Experts of a small language model: 9 layers, a sigmoid router.
Below are experts of layer 3 (counted from 0) of a mixture-of-experts language model. Rows are named router (the router's row for the expert), up (a neuron's input weights, with its number) and show model dimensions 0-255. Each number is 128 + 24 x the weight over its row's rms, rounded and kept within 0 to 255. Numbers have three digits each.
Before each expert's rows: "mostly gets" lists some tokens that are sent to it at least half of the time; "comes after" lists some tokens at least twice as common just before its tokens as in all text. This comes from a sample of Wikipedia text that the model never trained on. Tokens count by the router's weight.

# expert 53
mostly gets: "10", "16", "20", "14", "30", "23"
comes after: "| ", ",", ".", "(", "; ", "–"
router:063145123144149130106135137137164109111115095163103143135127123147156145177120084112122134118142181175096138124184123092151125104132125135127102110140121093153102113148123100120150120148157128136133130176083113125162132174119141154151122123092115127134170150112139113140097185182137141117133153133132144179122128120101157124142143160112134140128163099123114181161132132116129146143142115128126114131133175134125114150173139126169119119110139177086154097106109166204178129101141136089113121124141129138137153114121097122110163121104158094074112125140115140117107163116125139114144119146185117142126171121128152153159117134134131143119122142147181151165172133120167120113104118131133104119154107189140074137162117091114102151092131125156110111143094119138142134116136118
up0:066141110115147140104078126153106111137143164111082107112165123104132116139161120149149139118154183119127114124144141148146125140133105094155167093111167143117121074155131121149107142145151165154104133110158133135165109122128142097162080166118112158157134091114108123157101116131125132104125127147150117136102107116095139140140199108117093142086103132128138137151125156138136176146106171180094112114163178106117171111114085111131118102122145139157096119136123156114135157127163138115119137135152148109147136121169095108107116130137154121106138103173165144109110123118161098117140107103101108101108137130134082107142092098080143128109105117081122112137137130144100122142109115104133141133105120121106144092114125137150164105142139153162065132097140118144123143088057096
up1:076158100080075130108126086156149108102165162089115154125126121133103174143127135126123117129139143191125158099135133130132179118109113142136137137103135108137128132200108147139164127098112099156095114104141123132130117139122181153156122135098123147152133156152132107099126095081112138141165137120117132144135144131142120099140095112119104063170119129081146169147146147133118117078153106129110120135146160164116132092101107104167147099124113082126120104121106130097121114123159135123116121149153135127138159119157157116140109129181124133128107132123108109157129149151155144113174111108156124167170099133097132119156128118137149109083150128139117149140114112063103117146152119129103120110110154120173114122120116157122143095138169189175132140110171147137126107169151086
up2:120151095106119128102133115114112174086128153144143177125158087087143109115140066105097092096092086162146081143129109122142108128126157127135141095114132118140120112120108141130128105153140149120123167122158169144122142146172111127106098132132134158175143142102120092101133137139157116115099129107117137116149159146135093116077117124125136113163130127112133149113130155143153132150132126100135114168124113131116113102177084110141114093168121114134140169095193096114133162136141101130143117112144099098084107085171128129134092120115099128105113145140093066141125148132138136094103091133138104159169078119115113120118120133145127097115132128177148149164185078147115147135122067083124159126141173125124108102120118133099144133101123141119136086137153139154171111153127127
up3:165115119101140143144165175110165130139121160125151113136126137117135120101122142121132150114125173130114113128169184141089087091120118137133124157134135144146140117168140145091099110139112095166132134135111115117117108120099112081111101158133110120125132109109129141139124152115160096161073110147143120095134130157134138095110123158162064099123132139116123207087120150095138129174066189134117169100127134140127130112112107144094116130118116136139119077133119114158118150180137145150174189083124103150187162152136110127156144117175133133133129168131122147129113088102142107158110139137112111118159119098168163135100116122112128185139144135132137120158119117149134102148107120148134161139125110162128129130115143132131104106129140102139133142181082165173145121092140129
up4:108142110131142109096142167105145132100127152166127062116123134114111169095123134151123107158144122180165100176153150123148098093090109116121113128125134116171132174131137094161147134135124094139153163139171102167134101104137136110135150103149130136142165134118134091136092124090105100160139108097103153140128176123138169148124111111149113113115151143060153184147168148140152158162099119093143152120159120150122158162110112133174120116119124137098131141144065124100132153128122152117116124132113137138128125126148167134107183104109113132131186130151103174091140141152134148181119124130120112161129142130154100137121115153156110126122113111143126098106137131129118110142129081123137099190151073121159128083137130123155120133126167105129168124140150171141122110138166119

# expert 2
mostly gets: "Sc", "Mon", "A", "Fr", "Fl", "dep"
comes after: ".", "(", "known ", "; ", "$", "as "
router:102109124138090154142115114103150131111167070162120132092106164128134133147129094094118177098120146154121152141154150095140111105144144103093084117154123098153091106096131148134134096124157151159100155149101113116135170115152132120162128138132098095151158155143102116102135147142161158100109114113152118160117150131100150091153151157088160125139122101112127137156130096104151101181160100097164146099124160138106127125157130112149110148100137150108162105123103129155160118114149158101113150145155125107148118117148124098138151153094111101111095151150116155099100158163125144105095104107161104097090152170144157130135101091156143150141139094110155162168149139140156151126108171141112105106152113158114098129160098114120130167121112097199149146146107125142130110158107098
up0:086152125126130135104128111123123094116088142108120092098090146102161126124097072169132117156087067101106091130167127130114140110118176143158118081116133109094131132092174111143102089126158134174127118153097145124156088134141105144109128110158103097123187126128110096112097076127116142173156147110139108112106111160088156119087134142105134159134100080143152143153132074130103114139149113146134160120161126097086131135142136120124110138088117114099089079153130156146119125119092138164145167126129126102142168104116132111116103116105145103125155150131109099137124118109133104136095152152142138125090148159139115159095094098163110115079102114162108143141167151106114118121123140118141147100128141159116112168105122132162128159156138108099114124085115108129136128109151147
up1:097154099104136116122133161123142123146105135139145124090125145157101152164122140141159129120123162115119140143117155114137083111095139162143124140145124124141109133125103124136078102090147129117092132189117119120162146086128090072121114094137131110127161138150105170151150108148090118121152179122139155126126131119105178115148164155151109151141117095137154134167111126107154064121130127139182114167110139126109120129117133081167166144128083109136141118076056157164106149148144135099177112121145094126099125174095148127134090189146114094119107155113112124156134126142103150141137109183108155118127120122157133099148105133146136156151102107149125161112146125108130132078127119135144111142105123134145121143159132153152122152177097125149079148094084132131099124129106129
up2:131091130159130119144156135142153144085115140178150106184141127107127114115118112116134151185125127158164147147092138133112160091136168112178139141137153150163156081114142110142119115103148149136137151124144129157129108134099087112138151088163069146117160138135051090097161130131138144111102094142088145176164113094108100177129108175112137131142146102110104140155169124085134128145102096126122103142130129093146095123124131127135086094093148124143133091143128151112178123089114128151148117097127126136122089167123169076101088136102142141095138149123143109099115122081148128105098123127150132130117126085120133157152151152149132152155137118142124099108137118112149124132135131125126181092140116145123103098145113111146149143140099061131137156145130126143096123114125140
up3:072100165114085132155124131111142103147110160143155131112113144164144170161180122150140161157131121132136095132124097108143121097165131116118156120131141120166123155119119157159097154119154148126135145156114126099141124069123151130122113129136141137106138121115138187139126163151170104099158157141156112136115099133134135138132148098127112105142144118117164122109124127112152120138085149091113142145159129110123135180131166160144143101084134124155148078072117110157113130151115159107161145175109157138097098104092133085121148134113156118108144129151114087128151112121078140119123110107134115131103139141143135124116140073153146164110153147144097141151132107093167080150146137157139139133089132141174092128106096094129066094139107150107100167120091142129069128139148095
up4:130142093105152093127126131135129144092137116177110174145143148134118134148131080123125137163129140137113148099142105093127141157170125080133117157160103118138117088149127153138075141169101120169116136128100110118151094120130086159113141166134140079102094149142169120102130086129102088159137099127142113143128119140155137157095105117134101114129124146140122131123110117138125157175129121153133128116166135145144127121130141126161140152144150114118150090117108120125105117175174173118139121119166103130113162107117090142129125157131123086151144064175150120123069145143141141139172089157136098155120159109135096135098144105136147133154131131100146179145118113134113165081075170137086127106092126168118158147144114106073097111095130117121085130130121122133135086107145175

# expert 72
mostly gets: "List ", "number ", "Date ", "Title ", "genus ", "Name "
comes after: "the ", "a ", "The ", "its ", "== ", "This "
router:100140109135090137131107100126200122134086109090111161135135134084101177142103134130129144099167136129159092153104175114086162108108144122122117110126137168153123139143105163160137089146126144190155100139114148143166138129130133135147143121123097115140173145146147109149142144104146150101112129098120140151138145122106160166127140159133121086172127111143177122145107115145147125114137084109125109110123165136111147151160106154127113147115157151113114118099095123148153158118129180135160106155154141152125132105100129070110103153145076097116123129155185123092136146146132137126077101116139107136083138151135104101154111085135090148155110127141141143106131142117176124149119111150148105118148139171140057150127111159102158180107116096158108134139128130141126118145152120
up0:139118127087138139085115113119131145145105115170138125111189119146129152134078166130141167125070143130094113163149130134134126119144126149141099128149119140109097131168131106112108109124137094110098149163130131115105138103061133118141124103107151093090126174110139095147116095096145144112143112103130102169172143158121136132109150134153140114129125129126157176122138059120101144151087133156128135101105115102111111155154145161134135161109096153164153105099093135136131148122118128150163107169148128154119144136108119146116153139096125113106150112131079164129156096115215134103076154109091140127130132104119127153145143138097117087124151138081127123122143115119099096090105130128183109144133102140102162113108137152134134169077165140170141157110136137126103121092139111
up1:119123112178144143152104174114095144101144101156161152146122079134135108142123123171130122106152147141119129134159157177131172141093137125146119106083104098138099158109149087096097117111084096114158118147120117078144119107099146135119153171138173136165127111130132136122186094119102098098153152100134137115127121139126156163159116148134162147129166121124124148133096092163112117148109134160101140145163100124118106122130111125166092146111086120113127137108132151149135160102098085139157156102089179125142097174081119127144091147138145097170122125142148141113096164171117121149159143133119128124079123140103085122112128084122131128144148084124091088176131132097096081148144137120152143148150153141156131140132136140156109136146113159117148138141132147164100153140149150
up2:131148134127120107107124113130139143153124134135136129118130114176114129170095107138142118124138118137152147095124099132110130127108186094116155150117112082092116083122128121118111107115116115113106087145157165153125101108148146125109163137123163106143150105096115119091111128137109106146142113147125180142099165124138171106100106122167142154163123162128150126124096129067139085138146167131049152131145150108140096124114105203153158148141131122108144121145162119197148144135143124099145129168139126183133164103122148172142108139117102139124140108138174148138131131185120154110158140099111154143095159143171110126121124153102088128146152165132083161142131154117121176099178119129151106108148165148156123141140136125090110147134133108142167139151132102139099128145085147
up3:144107132144141129116125126115092138138126104145096110128098136090101130145112163135146119152134163121123131093114125162095149088154156136126089171167117106120161143144095134125148112116137149131122180101087118090095091106144186143149132130112131081095127160220134139103131140128110137087129153101122129141136114139142128152106138120139084149122148085136151127139104133136112093118191133110141100116124115099099110136115118104141146124119124129129069141150125150107140168170155127135129124133129121146114143135157143147128120110127125132168159171145108160091120150101134095141120118072158157118151127100117145135135197174117101160139145143072129121079131134105151146149109094174147139118098115138157132138090111174171092140110178147125153145100110130138120169146103108
up4:079106149168155130134166180150104172076147113145123123137115153097175122113127158112124133122106108141131146144128119096126113132067154086127149116125112132137132136074110159148155152112148107122098135101134172109128133116105125126102152140132183145176147155143104097087153161142137088078130105130144142130118135114138146164156132122127116143094124151116131135155139146130149107116128124144111119102091158130145095112187072133126130155116089151065132134111104118106159157103141173137098107115129127134122146114116138096091137170157080094151116124185148147102109143089139156163132111111144133178134151126105108060153119129086111146157074112139147103137158126168118120126114111132128137122116131129113112157169103126169121153138107104147135127130129168098141147122131146

# expert 116
mostly gets: "still ", "available ", "ref", "game", "two", "although "
comes after: "the ", "was ", "to ", "is ", "a ", "he "
router:106102116127094133141103110104153135117158076163125130083128161120119149150153098086110178097135146155107147151156153099133107115147146074087096116156123102150093107096118145149142093120150157160109145148100102122143147118152130103152120135126101097151168140132094130113136153136153143101116121110155133150122149120115159079158158153099164119143120104116137153156129086105152104176172100093140123121127168157114120120152120120154115147105122152108153101118104146152159108116146156104133161150158122101163139122136125093132134148109100100108097135150136147096107152153124152086097103105164099099092154171155143133144098092149134146151134095107149158159161142129162156122108174150091107101146109150115096134159094139112119163120102103182155123154110110138145106148101101
up0:115086110121108152156144098130152134153115108110187103135127178146117132140134153091111140106167156123134116156112121118135153101137110119108144071124129189161209142141126103117142163115166099175114106137148128092145086102143153126178089147109070121092134123098108127094131145141113137089115082099154109115095123137149124108123107185120123155130171106152116114137128098181112120100106133118096103128126180157116125113129120101137110093113120134123164134118155113125122155138128183157161125113158145134108107102134118094151141133154133119088127122093111155085106180130105131156095128103133147127140147114123131182116175117094123151095132125109145147162144125118148123109130088114098118130153116139145100115142123106124113117120149157134129132106100152164168082147128143
up1:123114147121108121073085153146173119170087155121132113148183130102166109126094122145157135121146146127124142109110120134115125083104180139113120130111147144124152125141154197115121117127121161119166156180111160114128118151134149108120129142115177142140135129140116111124157125147162119143120118085139162140113127113097107096144121151097146110160146103100190101105075090147091128129142112135113108112116144099138140137122108141086107110130139096112129102112109164140118122127118132151141082162162156120143103113125100083098157125118139124122155120157134150073142168103103140112101087095110129148125156112122088169130074103125130148104134127123140155145164119107127125079145101174116104079158157163142133106157121122146132137146135124145125188120162167103130126095183114
up2:109121109123116144120127136170139094177149152147133104118121131133111081138165115092143135049101083163118110101130143145159119148129134127114105143103138140127166105142169117089141105146160128145102113121105136149152126150133098132154116164118123163142131137153097108143139154140116090106074152152128133149129116123080132111128169115127166121129151107136120144149118142136176165119074104111152104089107139108154140138150129142159139139085157143111134132116131114108147129116147104139152120158168112112086164154086151087131108138163119138166136104105143159151123141143143104140125098117145097142063121093156098111131095129100138150127134123184116148141102125160142106123122158181120131106096117139135102119142081080119164127149110144134102127085104164154089098154185083
up3:110124114166112158146115132114110124137099115146160114165103143126145109129139170106103145123124148134160088113104158133137138131153122146118104100141089107110117094159125132171097107153110089161108153173099086111111116124135135160120142122145129115089099119074112136145110224138128134072097164065142089120111166173111089123149102122133145115112122098127111121124121131107135131086126110134112095162114101091135145117143112115179130120106157120149159113158093099120139119131157145147120152129124152140132138155098133152064095114141142096091119138159164108135140109106120162119126119125124150118151165113124144130147107117114093103138136157080143153097135126148162110095127145147104111086144106128150127188112105098134117137130084117109146129084121148113152079075129106
up4:143090132138147133132098121153142102153142103128148143109126091122144134100089103070123152137145118178132137150134134131124130132135074151112103123177153147140143070161103153114092139127146115167147127140129153140139125160141104107123116126176068128111149165120152180120180155130112125114150091122127144124127118141097185162128144158127107145139133141123120172115092157123135131109096154130160089126120113091116093143124134101143138141157122135157139107128154135151175141150143152106113135175160156126125109088142119137109121107118050077143159151142150108118136102156065119117114098143146157131151141115138124121064135120151122065161143118100154125098154120174154114126127114135100125128126081172090091148102134103119135104125138103124129138135132096148126143134126077

# expert 114
mostly gets: "against ", "took ", "began ", "During ", "make ", "wrote "
comes after: "to ", "he ", "and ", "He ", "also ", "who "
router:105119150113131139097115115117115114143125124144087132122133161127142147129121132124094134079135115149138116158153153132161098103125124111100131151120139104133111126112106129130155102121141150136110114116131093122118145128134147089187076128127081141142111116137137137134116140141125159073080118111142130142103105137113140123144151147092106109151111116099107144141109086155152108174148148087134127134103161126100137093176116086178100137100154156129111115121130126135147145119147165103132157121179138144096147094138147127145153174126108112069131154141138124119123136094121099095130085136112098085080144145144115175156106090162120133141135119109138181181167142092200172159109122111144165106151082160114119102185125079171098124108153136144144118111124143109127096151119099
up0:157096141099120136105137125132140155090136119178151151124125179078127128178134130117164109127129146123108122142117161131128092209133169139125148099115125128121130152157161118129114120135141174139125134116142134139125114122130126119123137095126164089104096130159215118136162170112109120119115120115142082132121086099146142141114146111110125088147060123095175136138137104164109132163155129167148148155098126115087152159124145155101130133130169137129101095105124177135111158159122105123105104119141108108119167120090119102137108094159108118112158108157143125113168109121144132107133142108133124119147142138134114115117148148132110072132089107113159118135140120133097166132089145095159088108132106127120157072116150170098145127171125104146135090168123104148120100173136117
up1:105126100106129126138139107120104128114122154167126114124184148095101142130114140126146158148122133151150088137124155146137139151122162104164155124166166138105143111108139124091138103132100125117090137143128114201150111080134131104129135104085092097136168106159123146077144118104154122126094121135137139160125136117144137106127179129119081093128111133113145126113109096106122160118115125137111099078104167158117092134107122089115103113167174074104145117125124115194121120090125144122151102191144092113107182114130145138110082129151142124117124130127134131098109117128126141070139168113103122133132159134123154143136144136167141133168142110113126134138161107155126192137102114097135075159116122126167083136144129131131146128126127148084082094110133108120157118118188123
up2:104103149120151110143146117111102130116145137143097148170109130129120181147195154098153114132150121103126155116118087184122145164137099139134121146100122129129120105134146132119101092128154123133140103115147114170153148100143139151098174148158141098159144154111127129141148167114136142107104124115114165133086105153110123075096153128118147075078118092167145119133137115129133092140131108180137105113099123129148113092131172123122120150088111121133082134126104117150100118124136104120121112123153134141127096101121167117131127075156135141132133093096122120139162132140107108179142120120172131140142123109150135111151107158084108152148134132090127097086137112147069144134103152134139081121146115135088148149140128094106144045107149131110098141074145076170144102135099144
up3:122152095169115121142119123159117137146162149098103089149157110139105085151123092150165112106148113121133117110174116108160108091147133173140150131092120142146149121112131118146101116093118145163112153103123069152101129146157127183141197136105136149108100133121129166122143148109172126104144140147153155140144104123120134100092131083115132157116097133086150141114131147118152129174070115149122074096122094174094129153130103137119134135126121129134096118178131122128163116149132094126150164062102117160125146146080121129155114114149097144111145131141140120128118103153114096139156113128132196134076156106138097159099139150157125129139134134156108135069089114129127161151151150091131118111123156134139170125114166124107124131153115128123132118111110134165147079126159124
up4:156103117104096126097116119157180139172136130157135137172109115124148170126095105141121101139126138108132134081149082105084182169115115075120133143109095161107106112129179146078103121123135136142104077122143102150153110123118132094163144127155165083126098112172105186133137153127150146127127146129107124148149113116097138103132070133126120149145139129162126123125079104122139128087145111170146119100091102173099124159180095137138160130145143114122123118140176149102123162108121160159123116142144118119068139122127114075102129120098113126148147113142130157126137136118122106106100104125126136114176138183110122111161123074124119128154137131098115118161135101145125097099155141137127131129127157103157137100153159153118140152144152124105098113154157100170116137159109136

# expert 29
mostly gets: "that ", "which ", "when ", "but ", "before ", "until "
comes after: ", ", ". ", "However", "due ", "however", "ed"
router:102111114112103120122111124092143129159148119167137152157139137108114111129148130093105182077142151136114138124165178162169089127163193121144148148150123125142111114122133108131110067121187138136084118168116142139147138102148156102117151127122137092141151133133095110138137149116135159082104111117130178171143137150069154114152137149135151097147107124110147133141154080159126114148158115104149128093143131107079116119152075146135113105108126142129110103105140117137164133126131155129132144128135096099113155133139136113135158155149153102120165150152127152104107144146161167077100109118130145090108132135130114153105132095158133111133148188103122183161145157119176155129102120123102112107153116135116131079159118144089148122127121096155152096117098084127161105120120096
up0:144150125139075132129131157114123149089143140130120142159128146105116111137158165171115120114105151143147160134134134165120173135166121131171132147107104124099119120089129136155106106145133085132162124070121119132177075091138132106122142110146111124119111105119116127160132120182095119128114127122086123120149160105127138136169092105138120166134125117102123122086113146109115160190175124116149118125100117101192122135183109118108150119113131109127084086119126131149145102126128103120129146151121175138176085118146098117101107163100146137145130132119101155120137151135140110116156084120127111141160122115129086154161088150144151097114122130137100104133129114176096093129176110118127106093118134122158114143131128164170140207098141167119099155117089115124103134083151132
up1:125097149180144136136116111139163120169110116140136130135132155150099171104119134131119137123109127126141140120102150124125067100114126119108159141078075103167115114141125138141109121136101116104111126107108130139096130141156171141166152130115151148108131088149129148140129138129148097137117172122118142133101140120123085115126100156138135108144155107099139122073121122157153141109151095143109121121128086135172181171156102152087133130124157153111178130119138136128145145069124133170177116136070134100111159127155123126122091139114153051128130157075160106102134113128153131128091105144168143151127116107113128134133111163131082150115084147182111121143093138134133134117099159131098109162116071157157145080124120164111103135133149189156128132127140164105128125139106126
up2:083155155169118149105146132144127098146124125122112112111097098133176167093115101107138128101124108131148139078098070149183153126136134089153112075122123129129160153159106106123137180117131132123144099136079152124119144114129130132126124125134091118175144163117129108121127111156099087098117133103113131125095125112156152131119136132123073075113203094137086131120104109129145119088111156120138122148107174123098132137123115124112149089115126147149154132091159099120154133103123088128130121112117179175103111134122108128138121112150059187129114139121108176141111105117123103109158178104165093132151140160096135128112094089101148132146140114110144156122137123154141095135098131099133153122146123112114089119120091120101131135133118088131134147179178106140142117134127129
up3:124085142129144149113129128144117150117094128154156125132120085097140130155163115093117153128101127176105120146130092168106157119151162125151102130153122183118149127153118126128132112099111122093096127164170104113144171123102153130150162132132158147138118189100101155156144155160102101154120120094128088113100145123128107120140135158128098140109166193104105071147138122119120113103135118161111095102077131176112116124174143151113109147133129148070124164158172084123151154152097125073153127141139108180138129131136135150127119194167156116109128136102094150111108146126146124108110088154126169137098124092102131104082121102145160124145144122128125147115120128167124147140152107088153141133127096124161120132142118096131116138145136135129170095149142095165149149134143134
up4:156131096104112167104155110132092143145132114129101094117101075099107124165146103160126123125104150119112119135115087150128127119138152106105089147092090119153151134114120144116119177126135129123126141128158065153137070130203120146121125145109152125160135193132113170137136127138144155144122109155107093126136122115139139139116173143128159089103121085135100102109143150084097151073114127164139108114097119152117093147138125135078144123106093080101117129133157096106106130136107093137130149148094093093098130188130117099103130108118132123138115134150112084112140146180163126132170142140128091114116151093117122130100141089143118152120106149145128099096171144101147138134155103121135111117163113135100097145137067106095152116146145124166103132120099109102125118157110144

# expert 5
mostly gets: "—", "However", "|---|---|---|---|---|---|", "|---|---|---|---|", "by", "|---|---|---|"
comes after: "\n", "the ", "\n\n", "The ", "Scientific ", "—; "
router:123139103155125133141116141104192138153124135147088081119114120092105119126115097160156118111175137125143117102116133141091062118109129104143125138152142166143105111137154152163145090127143137144112134139101193150123121177139084113173148169163108138124129117125153119106129179148095126107076073122169156107091169102101077094142145142110139083134113118144133134129155122098170135134144128119105150131141145149098113172136083141142088112098153151117156112170101098153154178102127141107154135129155155106116122170115158099127083145149146114109109124151125107144128155108132138141107093130176154095088131126164123148133107083137149163126124112142123136185132143126173129134129132168119122133153114141154096103125152089143128136121097117113110146122105114151134129115122122
up0:118116143109152172150115162140158117130137110156147159086124136092130107173181095139123137102142124115126139108137159148112127116119088140150150121106119119125126102144130118173078126143152172150109133139137154136111116130116188114138125122155109128117089137112108117107136116120119153137139096139186113100139138137106102115095125173098093138096131116126146088096118181114165136129128100147141173125138119107080090095160132179093135118101164131091087157113121108117116158139127158148173128135154149089094127139134133134127172118106139144126127092172174142133122184157114124115120158103157143151134131163168120132105133143145121151134179082164143135137107115099138180139151127132113133139152118190124132159150138138177124122128102180103120132135117129165156141145071101
up1:137136127162112158066129154141112112111115134131168170140129154165114177122133120175071136102114144135134114112100109132148185092135162133173120095158129147151125108140144139156140093140136136162083124100144163118080108120144120074131099109139110116127142085132105128115122136107123107145116124126122108095203117091097103143124124138096175130101120140132113125135139133152112140183121135145128147120113122123133156132160090119136117157111125154114094099049142150112149157138121096116121147129137121144102100151118151119176154164058080089140114101168117155146129138109095096094118102142154145120133139123102120109170112136132149185105109130117131149138122133136135113159115116122130158168097124126175135123107181104143142126133143127135156106110121122094092150103156106
up2:194157133129086138124123130162091135177152143106075101095084136106132166099148180170147102129073115128128141092144132123135097089122145100138152142125105129121134193139161114120151157130141121130141101094084156120086130129172126110116121169143113114087098136136149171125145103111139111107104083143165138094139152145128132133145145130148171093154128161120110163099137135117175084148111142123132111115113108154128149155126121157120116165053172169095121095163144148104125143143120143089118166135150130104104146134143154123116108138121153081075136135153152135130142117113066107109098141130162130150133128146101137117095104120125133137155124102144116138157123076126148134118100109149099113117156106121171100153144124135131121153110114107137122135115119119125087141147142138
up3:150072107064123098116093146115094177106127128148105107125133138130139117131088157115141130099104113100120145117147123116122157128139114213127113136123098136140127120153190123154143099170133112139100170139118083116171135119093117109111095114138105117122134128111145087124107136123104107122090135126142127105129148150119118137097091092134135129146143116118106093156176147122107126125166173176087131091136105168130073102159119094114113107070094139130095122117133158137124136147121154152145129171123160153111120133161142153127108142111111141101113131144105167132140113132110103175069086113087156129142121123129121131141119171143108135151109109160132138178142107145128173125121170106123120077093133148130111146084145132108089107136152090150133108118133118123147135099162102
up4:142122128109156132124149166104132114091121092128135126160123105140079126108117085157114151148132166128116075124112133133152079094091128175089154147080118142153118162137183108195125124128132142115113172128136137110155105145131138132169117151141120124146127110169160129085123132156122120128105151104170150110135071137134161112102125086085106123118111111125164124141112124114164112112152179130123112122154110154111133120138107107113140091101128142152139128144089120155181142140139085114147141131114153122162143141144132097120144142129085118127143143145097112135097142134120130081126108130170126098147138124118138142104106153140115120116097122073083134131156118085130060109130112158135123145146121138171086126142130087126149100183107134114083141143125130166100092150122064

# expert 115
mostly gets: "built ", "established ", "Preceded ", "held ", "located ", "designed "
comes after: "was ", "is ", "were ", "be ", "to ", "been "
router:140145149123102118122106105109097126146085087124153131114134111102129115131090147101122140061123154120143121162133178110139128133112122103162106119156138163145124148123095147104157082129122136141146107149115176144116122135110109122152116079101101154121144181158147088150094111142093137083156135090161113151145125152097107115123133144114106117163178102094142135143124061159131136163150133121149139105127145181114094150137112110133093149089128137116132109088146160127160098118144134107172120139167123165183121116137121098167142170093112099103148103153163138148132166110132122097131124111126104119089140165173131092120109093133115111167119120144150139158147135091154135111089155121141136107153096158125097093168124130130108166124117092134136166136116127149084116129141095
up0:096113018142139111139173143098186140131130120104121138107153100155119136096136112143131176111142109093113116134115094134102080158122159148092095142150147145138129074138089122134175109128111114131150197150125113112087130157107124119132096091119158160100105149171099096137136170111128136106141136118137142132104119153125126138098092142118101116150112108139137143099156132100097116131134122110143135134150114147129125089098162147119087100120112149118148108112143136078118150101124137127097151121122109109132115072172162131136145149122101150111134108154109103121111089146147128089132096117145141118157108098115111135161169116122128116133106106150159154143120119097155114087153116147156080074152166157116083155101164117098154156138135105120131143131120140151147130113143126
up1:130075152138104107115222141089162162108131182152089116164083129169163127096133125147134099130145160128157166099137167121139127063127101144104130146186104138132134110106101166131145142125123131104122117127148130146127147110161125161119143125107107154110138083119126148089128151132110127110122133162110148140094133149158111133097135127183135105130141141104119117096104121149137120105148143105115130165145120097153123156119046131105143128151119113099119135168099116125191116108084132133111150127113101137178125129122110122112136123136116099145117195159110128125134116117168156108120111170074147153138146141112143131134092142142114123127129121127155098087117145126120133115125138113137121126068118104126154115109131161095149094140124135102146158172117125117112122144191119
up2:125138115116135131126142109096114122101114141134100102107118172107137097143127105157144156106141156145138131096156134131176125141083147147123110147131085124099103114146079147136129113154141129134134153171135121146154114121108139140199096096160127157137144151142130130105109128157155170102148086085116144171142165093080133132116127131136126118141105152135109136113090154132152134129117155132141144124113173093102138147131139119136161102130185105125120097119161099141175170088138087130117131125119105183116185136121110130112158215108104128113078124123156113088097124092147139173124133144143128170116169115131166153100115157116119134121069109133140134112123125098156105096119154096150111131118108096152115101147150127152133082123140140119156097077150129112090130138104137
up3:126138133112140124133117161127107113151131124154120083140139085143094115111143116119116119096148147141101151091117080126133148154098115128142121125116126080139110068056112141110102090115102138134130113122144155098149140144115168117118117129096163109177113116143067123127159111156114117109140090133134139165135098102088118152125141170155099106157171154110126101131108114108093139169137164140139125168123124147177153111135155106131111127194116114128165129108120089134110103130134103105094122106125134095152110114128147112081113152124140120151166179140125130155067122137125166130121132133144136151124146108113105173136126124158180156119125119154117165095080066125107112124167134099135166139118118142101100128146171151110123163152114119153120122116107105138152142180136179
up4:149132120125085148084113122137103149088096148124125103157089158156158109100097128138139133117156135127179144140137173107120146092127104111125132114141138157099085145133146127179149132137135136114173168094099133121112123172147098142120109160085105107091150139138180147130145140138125143118082153105137144139097153135155102117174117102144068130101126132117154102162135091140133096173124094123130131135133146109128126166107121113120136167163111133133077123119100120155140090125103160134164131141159120148138133142088155102186108099135145131142141195113089090174119141140158157114095115131137128089078129128147135126104095122168167120107116149152146135125171127117160153089105103121141124139093103139146132130156130116123163104133146106109152090140127098150079096109144120